From a checkpoint of a small mixture-of-experts model trained on Wikipedia: 80 ReLU neurons an expert, a sigmoid router.
Below are experts of layer 11 (counted from 0) of a mixture-of-experts language model. Rows are named router (the router's row for the expert), up (a neuron's input weights, with its number) and show model dimensions 0-159. Each number is 500 + 40 x the weight over its row's rms, rounded and kept within 0 to 999. Numbers have three digits each.
Before each expert's rows: a language model's description of what the expert responds to; "gets" lists some tokens that make up at least twice as much of what it gets as of all text. This comes from a sample of Wikipedia text that the model never trained on. Tokens count by the router's weight.

# expert 3
What it handles: Mid-name t/ot syllables
gets: "ot", "at", "t", "ut", "et", "ar"
router:513519548519498480446515513460501634469530519483486514441490480479534517454501489467459561539531524530455439501471460518504435567514470531464482521495479508560494540450498467534500556450401445482520524387515533466529536578445433543504473455523485526484519426502466485564441531471559464469500566550531517508509432516530474533499457467508466525474529455499577473568500434561450472454550573513569519512558479517472513454527466522563537501537459418522572490508495456494478521513459498
up0:466498501533541454510500502574524596508495445546498540533503520513517481485472406488471469519560514458444498496555511502549521550502466477545499390465498483521536586460541412482482559522551468586497491543456453467515492453478540505529502479477484421512445455441564458456432552555460518468506540551468503551530478546492450515506540526431514498549533481549517521521438457527511486598442536532529510485469464424551552492501437453505502467536513522503483530504469457417486470499460571
up1:544534511507565437498503475501444448514480533487452546432433425562503462420526452514485511518494559468515421424525501498478472503511518479437538531506511557492493490438497498537483507444585440517455528504470504466473486475468489584495463473555491530493556511477491534494442538552482464544461443520519464437440497504498572490509527524471521519524448532565568451542500556429490503547506430500495476460490505502436450487497481468487486542529484520440481481611476542498548382422556467
up2:491521441452525546507479471500539480504473492489446574421526519490485512452515481511522506531563491523478448491499497452534500499513399497453504497451504482505561514478468506507530479434485497430513451471536526501486482481461512486575503589476491496527384489463384499509526506400504511456436524501530543522479519505550486437546564514484475516541529440515574473457578534533450438511501601473512493498549519536485547574514486474479466428445538495522522511626423497466520527496476465
up3:515521522522534449440478517462537543477442490516375447428526511494553439439417552463524537537550428452501567542510493551496401576487485525459521504529517495510523418418529465600488496507477456492476538529507499446541515515533534509464479484510461535500493407493554498520502435547482521505481512504580504545511486523505497477490528507534482538587465449423517550499452538509503553437481499450498488468525505499478505555480442518441564566543492474516514544570463458486511499447489469
up4:467424472498434484496588495444460530511521421476480509471473556457538526508520499573433453583522519568570545516519490451492494488505484457442485518511473486528480624535463529503485504469545493507486456467545506478490562482514497450526522544499424541398546554488523487460488505508479509561517562476476573535495464474479505510488503533499530498433475491476495491512473481476554531438550591537505471483506483468460497527444535497534452500476589484470443452524518450602570564502413493

# expert 38
What it handles: Mid-word t-ending pieces
gets: "it", "et", "at", "ut", "ant", "art"
router:500555575511577483480494503469448514407490524475506500431529542476511485514453440487518549600527477543495480506464438565503370513491498491435444464440446519532501582462562489570564508543456490497471500481471492452543489501432478596554499468452493620506548500463510456502500517520489479510464529530500510572573438511522495535498478521532536530498495486472534477508503408519462467440498489482526540467498488538470470445495527510532483547477452491450487419420499465537489483524471525
up0:515520426464496564503459425428531528459478499547474499524462514411503510507450432484514507496552432506503516498495541488515543540454408495428499468498478535565498476533530500456522472479534458505506480583510499442512459423486490543486432503533468526586411479523558517501473471456526566496506508483477580502491521378479525516444528492541548435528534557509481560488510558499440445467522479482476525444521457524454562523528558493521442517497599466528504493439447480490534474526551537
up1:476632551510532549453479487522498493536510489444484453535477592534494534487551466541443551560565523530403526479476547444526531511542510454477500503478524467488509531530516477508451477547477552439531531436457436491551524584534537442490489522469482561566545526568522476422471437468452439486445517480526493522455491522504554467536501530465422532479546516464500467521472443531485526455451437513523490556518468523505503504447465415487408493502455501523529477472442541502442485512522537
up2:435468488532529498516568433542503466498463444478528516482550545474465461510506534485502507580454467460496486437504533521496474479491444444439527534510487502528491460548427487496437506484527496506442520535515478575528541511491442593477517517526540535461466500523466521522475475487512514649530503547549480491537432507456506531539526438468484524572484478408435484443398523471503536471419515414513522540594504501516532489488460527470510467586553536539540531567452479491477512504537508
up3:521477437588503464526484511458521509521448471536419525439456515469538571490434542479484563518545500449481471460552415566488528482474481468522501560483494520448470555512496538476491538554503422494521468502443510455524421498433513457588482541534531496478544541529510530480495506470491478519477520452533507520495506489493390453488513493489527465581475441501497412570545523575500537513548520560483526504385453524500507468465458521470407537465513541433448473446465527529501468471509498
up4:515513476529487468402495442566431482582549527491504495480449488507533556432447492501537605540482496482474506479458504459534427559514502504447474472494553524492535462493518511434406519508449556532499466531483579506499448545505503505481540559414485534449511482535481484469519483539477578564479563479492526486445471449467458557503590481495514510530514424468572554512473546466541520501574479552585563517456475494531537495514541509479479433500495550547517482473500514492401501502490503

# expert 19
What it handles: Acronym capital letters
gets: "C", "T", "O", "I", "P", "S"
router:484473582421542427502489455525515479444538518390504495463509528511479547453520492488462575500541527510514463500464509532466480520439469560424468497459487484586444517466538519473453558532470503497526514511524469407512474556419464449533508478521528532496496458581492551473484485533540495551515568517424493621579493461483568485532435471536514413549480564466526509579541517532475533469494484566519515463508468549489454518513452506464478483554462459511500493531478476504488531560495521
up9:545501533474528492514481511515502514482560476411399482514502458442457460410478543483463516499460471548550543491506539521496481496499400447512561542407467540512480484499547495530464532585427507489504490451536472552530528481455448456477483490473523510546509436504502411576516395517482505454486517582530496542544544470507546533529485493480502493563498487519570532445503485509452547582581478455546512532466474490478517535564443470459472457503469485475484449533441562523442466516519458
up10:543539552512470466451512466456476492560504583489521469501494477451528520465484486538485518551499520479483503437493512528416496484488418447422502564461464467534460485529477524491431446536518447537523481486489565449475510489448511456482470479524524473437543495511473451444513476542469502523526450576548510474449525513528572352566442457437498508478517495576533506449489478482418511498482488479538473473511479513533404527498544453576442471536529526512476468492515605427512470543469488
up11:499535465431530518470495484557559599484470526513573499507480450512473525581503474492473475414490586515418547542460478501514487486453446519469545510424517540536475462497522454454521526508456430510492440493477530528532434551455500510499534482513439500483485445503522513529574472549530538529488526502482549450494428487530499559534499491541482486515538537490521523513483474518519474549547470573517506482454599570545513567563543459562540433550482533509587442535480443513471446575545526
up12:551475464505572504457504505419531603499486525543477541474430502489498510478473469468414557450476587475538527479478519464449500464487498484463512538511417476472487514481462437475436482501417479482522494513482524505447509464509533381538552495499470536482452443520462463512452443491523412529419509560510564532613451428496467515501466433509457463484504521512517533539478498517462457475417452490487488497473476513457427520524435490468521483515532520468495430470452531493541453494494568
up13:485518481469539539582505480538465485512528530469524513476438475424487528510443439486485432473516504512420475575492562567458485508520451520475482532502570476521463471512507475492522490533479507505461413516473530508474525581525510547522498489568395585489469530540496510506498516417556432553467518461514511544541499479544447485506567521555483523513529470552446527633503475552478509508514488523551550486552547540446459556474458521457520596553553493558557464499486519476452486521486548

# expert 33
What it handles: Locative and time prepositions
gets: " in", " at", " on", " from", " In", "In"
router:522506537477537469497433485545438553506533446537487581457468475505472550516553423445479516627520513533518501491549523555476465466476505576499472485477457586485482499543489449558515435542435529516457480507484476476486507559482496492503524490509474514534504502505513480475457541514511478564573509540470513522497442533511519475553417574605513406454540436508516467591542463520426471452459503499550493527510536518481469497476471558518482501588437479521451460440518438528484466485464536
up44:527486496505561427537533504541548485566495516557440519521538533539559477468498506499488599574493526503560521469510480524492485495482508479501530407586509493432500514503491480569481446462498524514547539514524491587477572456497570518527465540513557494524421541488523515484572518518560535480534536483484506487493500425505510534435505466456515509608489531532514504448498531503503433559582449509517512416508457594460515479493525511541537474553421492449498504566546458441475568499503548
up45:457432567500478488531496550510514474482444524460537520524453478476503535505517471558561481575480465496515447481455560565442485542506417489533464552554501476606540445481533454533524516514412529450500531452551546471461527573446481523520435464469444457528518503499477476569506472550524501475596468524518526493463449512501506537454517451467531425516514539543534498533553503481433556493474442471443488434458482473545505438418561471489458519477553502429487511518503503527462512507564565
up46:571470478490520481384550480438496563476550502537449541414476448446497495546528503554543546525498434497468519491427465459474550524474491514489425509492428509432488530505448554579530484480450470527420425445494550461541495559504456477444506494535446531441575517501497388454516485504477504503523507553523537463514523532446498482538455476565541470480528507433514536532527482511475524521485504546455466486501545505513561513504414535440471497499459486465518455443545451504530562533468507
up47:489497546547579490473555527475513517478529526556444508448498470491401485545507477559548547399528484471478490484510516486540492490504512503472458510480515579514487460554429449552496473484522535536511448448551547469513518519516523489448503496546441483517498481539569501476538448561526578522457497576465499472477594539494521586536433524517539476421571480582471521462505444471527509530516418514527469460454489592524540486501446579515538515532526554494441430490533553506536483501490536
up48:521531550465522532497499462504494534503460487568528507536500564556526440530508469493486520518532463509509535495424559490511460461469513488470502438571443532578512493483479492606506457515498515537549529483523502508502510519522476516509548513469492537514481523494541422454556534498371469523464577576393451435526493483496554493540457612456568444511546512479518499559550516480494455468522568527500498505474472493602471559453545515486471449515427464541529503552557481525468517458501452

# expert 57
What it handles: Money, amounts and math
gets: "}", "0", "1", "000", "2", "3"
router:489528479498584459476476510540585489524536530477453517526494456445481569491521460430458502550482466508459477475491462524520445463511462523450423496405522541615473477526535419465548504496514472532480564490473547445485488469425501493607481505496549521480471478570553508526484502494545495570508589492526453579530483518507466495520438529538523526515502479472579477506518483549533438512473491535571478472513430492480494490469492555457434456575458448459571481488530445520514515480439484
up0:498552524503514519561501488531496461430551498480543525470476521492467455573507513467514539623509551543527474497485549414466543470538528584532524486516538481423500497515550442521460452442548537492484492499487508483536492562542516527531493537513575503525548505463507498476422513408466458536572547506496490496491571546585471563499492539497492564521573514479526472539458493522422527543546505457565427513508533476528534503417491535440487539554480452489498479483560512541596501540447509
up1:471514511503551487493486622451490485556502532457502445463462584499478557543460530494509469502540473471501508527516550528523422513482524587456492513471463496514522495509545507549580457514460522505577517522478509470500485538440471519517492433454555508589477502514507561588502471398480520489524503461454543507503520517552534517530491584500438474464521493500392518512440481556487546468481473499508483513558492585445489433587483584510480471457460491480498545559574555463479487511538485
up2:516488581543540476492504576531409510491572448482505475528560564544548436419517541500532457477463527510523472539502514495468523407471515498508537568537484490492465533423416578484480452528468530502456435490473447474455467512502503463539503489499515460487501468573494450471525476481508489413457531501515495541542519484491431539476453598447477482543517535552428506498529442544472501481580490578492560481517438497461490497460464517517470589524508465467517430464472506490463485426552504
up3:489540485477512443521527578533529493583535529453422584538553477489516504505526502509436483471421554379519521517452534494490466556460529469480447488541515503477422501511560480468465516552462552540520472490517452508530472487464530503531478535518522562426564482481495491526473503460572483535432567558485458463608478533520564413526444430537540468459486469427545490460546539458484543464477489500465521420539519476466511450454493547492577520521516493523510452525504463500500493525482503
up4:548470546567547501462445516450500482523516559491485509544512443502471545467568458531507495474521476542461484520477417426525557473540479499515491412503525571488446535496465543505478531470514404407503482474445502488489530447515544487497592518510500514483455479498460520578473552522516486518515451475486516493530440499507519517510474582476439467549455490491431482552500529516413519601507512491491469496549452437455518419425545455468500497500476538511557549556555499481434585511493437

# expert 44
What it handles: Prefixes and dashes
gets: " –", " inter", "ter", " -", " per", " pre"
router:549528593505543498440455507498458525501466491469508564452511463553472500473511501465539473534547467468547519480566481594500480479540451519496507429465406515499537504532568450556511476499488470429519436551505519477537568518497458516552498523491499559532490425571476520507533504471462484555562457562525471491528484475569463545505434530516551479487615386507536463532512442467575485539443473534488488532555509575529497460520533482535442490544411528492504484514500467520501547492474511
up1:501491503451526504524474432456644471476525474492471519480473534502552534530466398487479426558579513524487493515526495478522420483579422448552461464473561524550513493508481460502530477535466491495478491499489511480402448536495471553515573488536547475517447463567543543449436508492512438488578462546555437560488526428514478554500432489517526472435444506552529506440489458540455472540485502569491479516521464529511478478586467516489472474490531522491486581495468498480519522504526486
up2:519579509498471541454519521438533531416488487449484574480492459529520500455526519509479488542503467516436455498451493431519517504480455458488496471508457466514539486484485454492483453448490492494408500504441480452449448536529527572498419477486376478494493461517549508512472536565515438540470541464443481509434466524552555485435490495448482466530501508436480510495475504446508553461497479493484424500521476478450462436433506435609535585395513523462541505458480520466433488536486467
up3:435562445477514449494474484513478470541477470487505553424463509535479537455509523484529511486436469480561588528515425563450507553427503487504551430527557460578411401552484554517545515518522507528479480498441496488457518483496501544528424516513485478503447482457535533475507450472531528501403474533465463521606472484447494555588468458542454471559509531503398462509499485545549491489485495549462461427520543453514492473527521526542501535490465527479493510508490483441501467548524550
up4:524485547568519450505455455484466466560416484550507503563489445526484441476440499524526491472493511442511497473435532520529409516513496529496446468474540550416558464556553526472498471457517440478477510579546510469546554544571497511612486535417509521519555519561467455554460458456499498403477463437453477490515532504460497507492517528542548442524557487540503484511464505472538470507437530546508504479544509477548539483479413533511529543557448443544517526461500550511565460487472496
up5:435506543543537507499488472472455457518511524500556429544433430466448486477474519484419509437485468495536598455582477571516578486487460473464493478488482524522574472465504460517447559469436460528484448540517460519498605487506493523542515487495500509543515532518526541486488461523531537484513483464551567514489446410480458443478435506566544488471471531415514523557485517530482507464549574493516493482518482569450501452560536443470557555456547414477507537544476500487488440464507530

# expert 24
What it handles: Ordinals and position words
gets: "th", " first", " two", " end", " second", " three"
router:554506610482574498550481516502496506505528509480458509462478494576493487507496511481539533543525525544499501456535526576432424448498470528438461444449488600535467534534448484548531432523473533512502490441487444488544520481453472563516505493481520486489520497607541514471472472436519574511516548525481515504534470518526480495543490540550578464531507449504577464555537437561513505445434539520516505438484472480526468491478476445454428500525488446491490542553461394504572441537467523
up0:521490551461481537456493498415523534484531500571520469454456445527508428474475520577548432415548531512526490449570450481479560505433527557512494479528485489455440517486535502492488471518534460485496432608518403472484478528458557446553478548490468485596499549519466478509471459483498507476505556482497482437545569434503539526504422468479551488481601480536429513515460447511524462534511493498564476481496518524497502578479539520579464476510486564473478497517504574493492483556496533
up1:387477539462513539549479529500469460441532478462497483478546469485512474496566476482509500559469469540508605539460543526481531441536404483504451497563495461543452436572540502541486427461553482446502571551583500502522452515467398584541543503474492467486510466519532514494441555473442422508507491455511474430499497498462541501482488547573514431541503472518527559507496492509583512536537509474531495468583510500564466416486506479508509524512527498470505503471491501488526504430550463
up2:500575532532547525550500454498459515485480521478530535429501471466540462449474502481457483493451528522490473489446482452451523461539454482486511496468582481565512534452515614487501551494461452526512465436487470538516498492497486413501499505540439471509436524541468501402515521506416466488405462558486518446542443476522541502563515463519526505516501442404496468485512489505484432460606571547560469475516538432512469539483494420493501531413513464499564440503509464512473454531522511
up3:487551483457523551488553469503471507416500451558507370580437480536515543525536486535513534518526513418565511489459460576495549530494430477446449499565455447511486538498458565470457512472578456478440445435493440519455432499443471516537547448552567555521521544491480546482524528516467467511474480501528481564456478507428544436506470500544522516495526524459536501506458507505523496466523546524518535449486527456481503563528522542457531474389531522514462472497467542474528486503444547
up4:513476523465531504486459396507518482471489389584409472446523503479521505524537533500504416475517473607427481402470468463491442472548483503455475467513432479512446473605529424523463469505492494543508542466462485538522475529410409484490565474515520540559475529545483519481545504551480557532504563499462432470497497508485472499535511528407473530512446504455513507511418484496512524509553478486531481461513477512494536513502464457478505537506487535458534495499449526545413508530499450

# expert 23
What it handles: Quantifier determiners
gets: " other", " some", " many", " more", " any", " several"
router:533552550508517466467459499456540532505503476488506506507482453538431450500463453518524616561476553554512477450583487563497450417453458489455430462464474523544493444484481567512542481478506493530529488466514472476528502507481487537574533563548450520521534491532555435534514453538535544530497588454526495493509478484501553513550448535506559519522575452542584449500547475544509461520459532525536510451459503497458506486543457476496424568519473455484574562472501473527469537518465607
up0:552555557523544486560521429467564520495509536496536526432487496498541482503581464533525509552528530476512464505466468468517468537541483507574571570484522519453459574541559476560498522454474500486528455493451507508464569478486551505497542408536512479496477538510509498407532487518471513501475559542537531476505520460507550565534487593487593483485546544500562479558596552519498526564470531495507458456486455491470580517521536482497445436489422467544414421492485466477522480508515492
up1:527516463551500448528414584537402553456519564526500508530461562477495471443482541421534499495486494493464525507475513482476429461483492497454512547494534568497554433497466515507496459445535441515457449497499457465496530451562522520535550573467461493543490481519509488470398529542524492486518499478528494499449504528548584594520512566515483452476575477477421466483467490521427480477380528487498472487491468467489470474429479582476504522471452472482465540503522480441503413487521494
up2:515536457514449491487441521531529519483481596512421442527471486508472517423487474459486478532515501485506503526415481489457418557546568423485532580540569476526458551478509490497438501476454560511536480524533548482491470469446520466532507525548465431546416528532483488496551468473536444577462444545542444524516455576571470567506468472433484531520557513439493508533537435548484434472484472478515497528482474441522482542476526489494524509483575443488549540446509549542508556529533474
up3:513487518506487492444448482524512479517499504466503556471487461508504467514476525544533556490471559519444486444503495526499541472557503429480437513479522497517503473475520483497601433445500492458482501465548595524512484524402503476559617494518484534475505477461473515546527473480535505442559515567559550567519415496531517498472537537466560453450536560462563462484600516541517551456495472515497451464510419470554528533510458476502409459541477477519452445558525490497436532504430566
up4:430463522514490469548388544462499518470500527458484560501542532534486495471523540584520494475477525483428500466461507484447508469427495501502534435474594494463549431563477554506509454500508470551496438456523487525494479523474591460463472422448577524525529469399471554525492504500564522472527492455501506539483470493506476499548485496542513413482422511468443534430515476493552466517470524432510500452596516539440513416490529523608513526491505481548499519486517540515538539512503496

# expert 36
What it handles: Word-opening prefixes
gets: "ir", "n", " ex", "x", "un", " Ex"
router:536477490522505435504490527498494410447504509487504571426517471499496473484480429524500537567531495533517488478498514637375441500539480497500462461509507497551448576507509436511594520512489444505513531492497475433502462554487428508474566513512556473515482454522481513504511516458393464554482518511541524523505437473541561522585490527505536443459516510505560442511471503591481510536522500478519547488534491491434478508522511448562445506567440462496494541582495450524527544518522510
up0:523599483505605497533473533491548469490414570504488486480579456468469508478503486415482572489508576534562525513460550511476481525497487490505432502434426532492448486522484482455482431516459485474573517523477531473536503508441491479541523515494457529481509515480448507469521509490474501487467420513547531549472471484523560411570537525577571525496454428467555504494470518536451519546567439496452497398464512547531493515490492526499446507500492461500509507507517390557471503550443469
up1:494510549544499544513527494476508452514547502585441459476487478387521452434441510496455486477574528525590507441499469480444494512493568489540521466486483501430534497481445522424488491554474476460538474493540543407565487545477489562596497460556474547502544484531462502530481554501479477523486516502565477451548462440475540450481486460477413535517555469483473474487463490492467483438485539534465496532553531508497444517465522529513497456485497411422478474485520528582579479499451438
up2:519521490422490485494525457475473446467522528449524556429568491499483549447460501553505463600550579569574495491486462557439520436509477497449431492554440491436512492527527521460478551529555424564514462516517526527435487517493385406463514428476558521522475474455432500561460487444479515513495485504464494481524514428488494508483462540549453476494480513471481452540507411547499502470499465510493483520476496475496517434489481482568531535514480439441473495509512510502496602451511518
up3:555462442506544478481458509505515513556430541515488486491544486512501518521433477444470467549447511423526523490488507476524499472499520500536547654463468542533522580531414510511546583536509445500464496579484500484516478480497452505560553505535503470561505419499415514490498454562449455479431489519445466503476447579481399446516524494543525542527542467517561495458505512420490532549480517579531496513495520514488448514479486505473450515504493523576523542524489435546500458489438501
up4:507537437474469495552489577502464521578477489491562503462537466477511522537455507536500503498505537457506439503563564475492506394456521487518466420533464453563511467508458454549520512442490473494482490474520516452511513464464462529504548507546558575445460529502606407572530494428468509498439529446525511502512514483538525450524439461475541428415561517491473522518531465510548495521484504493547525534554536448540483513436605490487433465586483501554461507443534500468513523540494517

# expert 2
What it handles: Auxiliary have/had verbs
gets: " had", " has", " have", " it", " was", " him"
router:498540481462523413500483496507497565455502488461510509543430484472469572518477451471432518517582524531488435502520525494474487517457445462445424462464430511536543438515539532476524547461505500508542537494496460465516488518478543422608536552504499513478501485523516518477476496447511494548509517570524476530553451462522581501484479596608543536537594430503530432529515508540513558492498556541532517496508488514462418459491442522535507478559450459582510508471504417521516512538478463
up6:526486531474565461489424477519491444509455435498508538417493488518614492522562515507513541435533527532502506488475448492506485438495433520492469487490515527474502528419457509486575498528419500499478544426534491574460542509471530495479467516511449557491531517543533557591554471554457490547520473547522419474538478574464550501467530550497437524467470441562512445537489483470483496504422519453518510521486509585543564525473518418502579607507467465517467527498526482477506524472476483
up7:545516502530515523474464444536499502501542507542461520550449518493540419537521463467423551498534559550448490561500468500464448514453520444532526505505483492449484531431528503546544523574502414539496509436572527509428537505517546492473498470480465559475521460545539551484540454404508394472488544511549488490460485542516508448466507523530512444539497533551425552496475566514538475479525488420433499592495499564428487476487522438550413541484497522526404480495510479501503462507476493
up8:431474468523559515388492480518477434571542467461460429504552478495469491537524564495541477504515479418527473466494470521571521502521507523501492432470518502541445475428408537470484537505552435527509460486521465499450467532430510505523560447458479573480483498518485460423471560570464444500568504505501508538494525464500480471489500622569467512488492561475564488505507477519457521499537467556489549527497451511470500483560472464466505520448506506493558613582475482518525536460466494
up9:506476548505504442442521516470537526455564568578466492562558517536491419575532483496581501507525545441526507488484528525445525512553514455507542514490487531518420424490497470440485530484416430494502430540465507475456449470537540453502504459447511451496528466551575497553474504476512501519543497461489584479465549529533500496504539504477524471521550534547467524547516494462501535550466485505430522432509515529559409489540515497443435479474457455525409494527391457535477525497482554
up10:522512537489501430512522441499504514464493529506535530533437416487497504492501476469528515505535531480510519552467519448553509517519485446553469525554471500521599548559450458492476507441521379525554479436472493528522436461482587528563523568571520517506466505535527488448499515526428457485542478490533493495524483562452365456457516520529513551508547434589511503517542502441507478505479511421538513563466432530433507560469483470474492489526523530519440450542509490426459463475498512

# expert 11
What it handles: Modals and institutions
gets: " can", " would", " state", " may", " team", "S."
router:522512565486516522490479476507471523454547470463525549493484489528497533500540437473470477506542514465485538559531487542474456522437470498440471478479434558496514498513549533511483447559455499495527521513486458435533475575506448474534566416516446552475498488529502533551538490544561548514525507504490469560517429487513506514465418470551534475618528488509596519491451488505501531451399507600502500555518500526489516469498442522475506500566454397567520522449534458517524548556457599
up0:483492525511515451471443571472529561519511474496481489436578454511518473507526582511490560442516591493479511514505429442506490433541500526457442521510540506429541465543455498546533478495442567497484523558508514497446556518463568529430428534482533484546502539511483460479434475564493493501486453446521443549488471513479499545528523533430506557504486570535491450525494564471492469480494523407486465512490449510475425516503573493473585486494442575529504491572507432509489467514592543
up1:467546609458568464486495480505421499488510474519474494529475504540486524421400516479496550494501548455534519490530564572451477576477480435463481599463498472447493586473466571532515465532478501476494521475481510463524534476509508475408495530532560492465538541558501522468500477505513490491544522495406554442428491539444582457438456462453510480480528526513486458578519539460483439431468543527548550502496466502495480536499601483458514499532499503497458477537452515493502559531464505
up2:511554443519492513468474433511545578478593511502498524482534528546433492541493463577473445451504443535512516495488461577483469501468466535450508578562421488495504521461493496463510483478513551524561490466504535486503420499465520544530559451423461526531511469525536487519480504582593515465467515438563512558496496549524494466502398463444502450497522469409478542528499568477468458563461462558522452520493509484490540513489519544508476479523485491457510428471527438477440554497526590
up3:618476503521526520433427466468503494463519515475517524527496455512534572567569449445563447500519580484575501510517478580561494512489510534528552531555462560480521542510512477569452462534438496529549472589503470516511449478434476520518532564418484506511524448514499529511438505466451509554504485463462523482495485479401512549475458596508475497504449544539511517501467570478508510545497469481494425513534546503485427533492459523537538517507509486515488508593466509586463527549482485
up4:526474600513534493472490480497449452509542551499437447421450491522574524527467453478472489491521538474390482442504459481501464501399463513535512500524527478480465530545508558557474508554519427450489523503438472478538501483499523502487505423525494528540546504493503428544547514436504574580414544487448441553489475510498513455486500524517475450531463551538506523574441535407555510483554555525564447531557523448567519470514484536497523456529495513529466548497494544521535502532569504

# expert 16
What it handles: Capital M word starts
gets: "M", " M", "C", "erm", "-M", " | M"
router:466481544442512453524454477513453512479536474525526466498417483506498495494579475466467561521502487468498426513483469584453524504516467558458526372480484490553467498533493460515533472503472435507544462479514411454538454492460476431545515444499576475535508475539580499563559530453506546569496533528444463606490416480531452517510473476512522431502532537466523451472578533492441498454405465580549435484492475531488485508538471475514479513530528519524541460534471501523481468526496505
up1:548450482412496484489479468489504496491559526459499479468502471477480442478554477483486585556466514518415473544520508439481472510516480561519522506534517478511524565499514586533475523517436534567525496499471471582546497472471439533492474512467447472527526455512481472540525421518470438511548521437451498523496503437537506432491543502524516528511507540529529505408497476546538553427557476563553386513483524537520556435570512460515406508527484557526509533494487527489457471552615484
up2:611538545545508483437489518461467535516550436500479549459525487544488458481438469483413497465513486565453476504544521451558496466553553484537499466422386548501527514554439513504447502461457513541531469472517504486503525497399494492445500533525496506523506528535584475446530531486498505554499462506538537541478502546518455528547467459443495418485530482499449483400518409549484484465440493544490472535547518468532508535489502495479431461490508554506479463474473493530463531622537507
up3:505473520526496479486467486566503581437532480523522511452513534530526532467504520409456565513495605467477505485482419529569483497565416594487508521534442482485492473596506406441549458496420540525507500490491451481491498547464496498517499517439526462524510540435494481504507518472459487578521509496501467509475485459508516499520480453554464536546600467452499480486491532504493537456497493527480434377437502520486500461503480500478567584555469534433469552436449526467485472498469481
up4:520483514525555493432524479480454496519515434542491517444488461523524559518483478522597557509570522532483453511474579587532443444390485480474479470505484448435501494537512468528525512448512519493474481506506410492568477506492469538538572456500420474525464541474536476479537530534479481476505506482519520502580483395473510490442538473496528464556491492494507524443532464544472486563488521554520430541503553498521526499499488420513621471477546484548493483563439532408555505465507516
up5:541557496476512433413537447527525541481590507590403513507469489454478497523490508540466448546513511479418522501505537567486507546519450481468532469475513475548467482519436505439494468551506520481554504480543495559574438570508510423561480494456496500524514509490511457492509466561442560504555490521502551554524505487534530534499475466469551479467464467513413465540504490524548536458495425479555576499437522547543472458488483503463467439447458502485543460489456441488523536381479475

# expert 43
What it handles: Article an and prefixes
gets: " an", " An", "An", " dem", " cr", ", an"
router:503483531475487438480469495470535502404508482509463555415487443508480453425524452496486521572555544504499487564467530545431516441456457459466493474509470453516539461526492471500551480521494480455534530457479536435455529476480461585504526499454477499531578467509502588494467506469433436565466519526514477518470458455559515586537523549484513508520536493505535467546564572526513492515476566561532353457515518477456502465502461534533483523529519470476538508448478449540523539531419537
up0:516496485501480463468530478562451500502489574489466498481438489490462508489585552419468535508529542486460464568458503473470442527468487487505406495526493489527447559446478516464486473480511532423497582516443486466530494517541545470477526511574486494550491393519457513525522486515533446430552447462556436492498549473471450556492460505544533468481542513429481525472515495494530380596486541477432492498563512540468538540511540462467490541564494505471602446501548488494453498502526547
up1:421495488473502442525406496543539522474521479410448542483528493473516491437534517495510475566474527537533454528525540482466535524520505484438537463460482491521550470494540478520542478438455448504516465541492501425449503536472426520488544532497473502538519511549536523583430506560486477454473438495514526524460484495535541624520482522458521513493572466456419483552538621460521456505492551471485504426542498473491507477455561507438464506469473522535478458523421469477447426533433488
up2:467595513449559440402517459479487541516501517479513484472484450519575517522490544489448514478502500548497554561442533529524501476463526460489479503515474505537563574527508536462424506501528452544497589494579530456493481463497551497452498462531531490506470568512493492533588474460420494491491570515529523503498524530465508475435612501476418549506451492516469476515477417453551441496491539464548509466546503512512527464471433454557488511516456519540527502548555588486517512447590510
up3:518465540493468459478484395526556414546491480510451463537428464515596525508462539549416551463525551540494521501514612504496457433527376469534436475471498481529449498548488526485493456520494510428456455495520499473504507451521469449479461478508474450491478458443559509495508497510539518527523524531460545489604501440536460465502465471508546470478486532453512478494575526540459483529538444478497442554490503514438597536524535527555506502522513485427468492476506525473543542435485522
up4:473559528495574531508475447576455474517496532506542512469519481513532516549542477489524512516475546455549405576408517431565544486574465475510513543443475510535507463509548526428486463542438493428478505544485449494542525473510513498510492458526508497484511486531454501526509436445432557461441484476455478528492480482520546549484512519472495577528517539519468505558541447402490458463458492415553489540500538462490447466431515550522525427619458484458480519534493480465515436544542502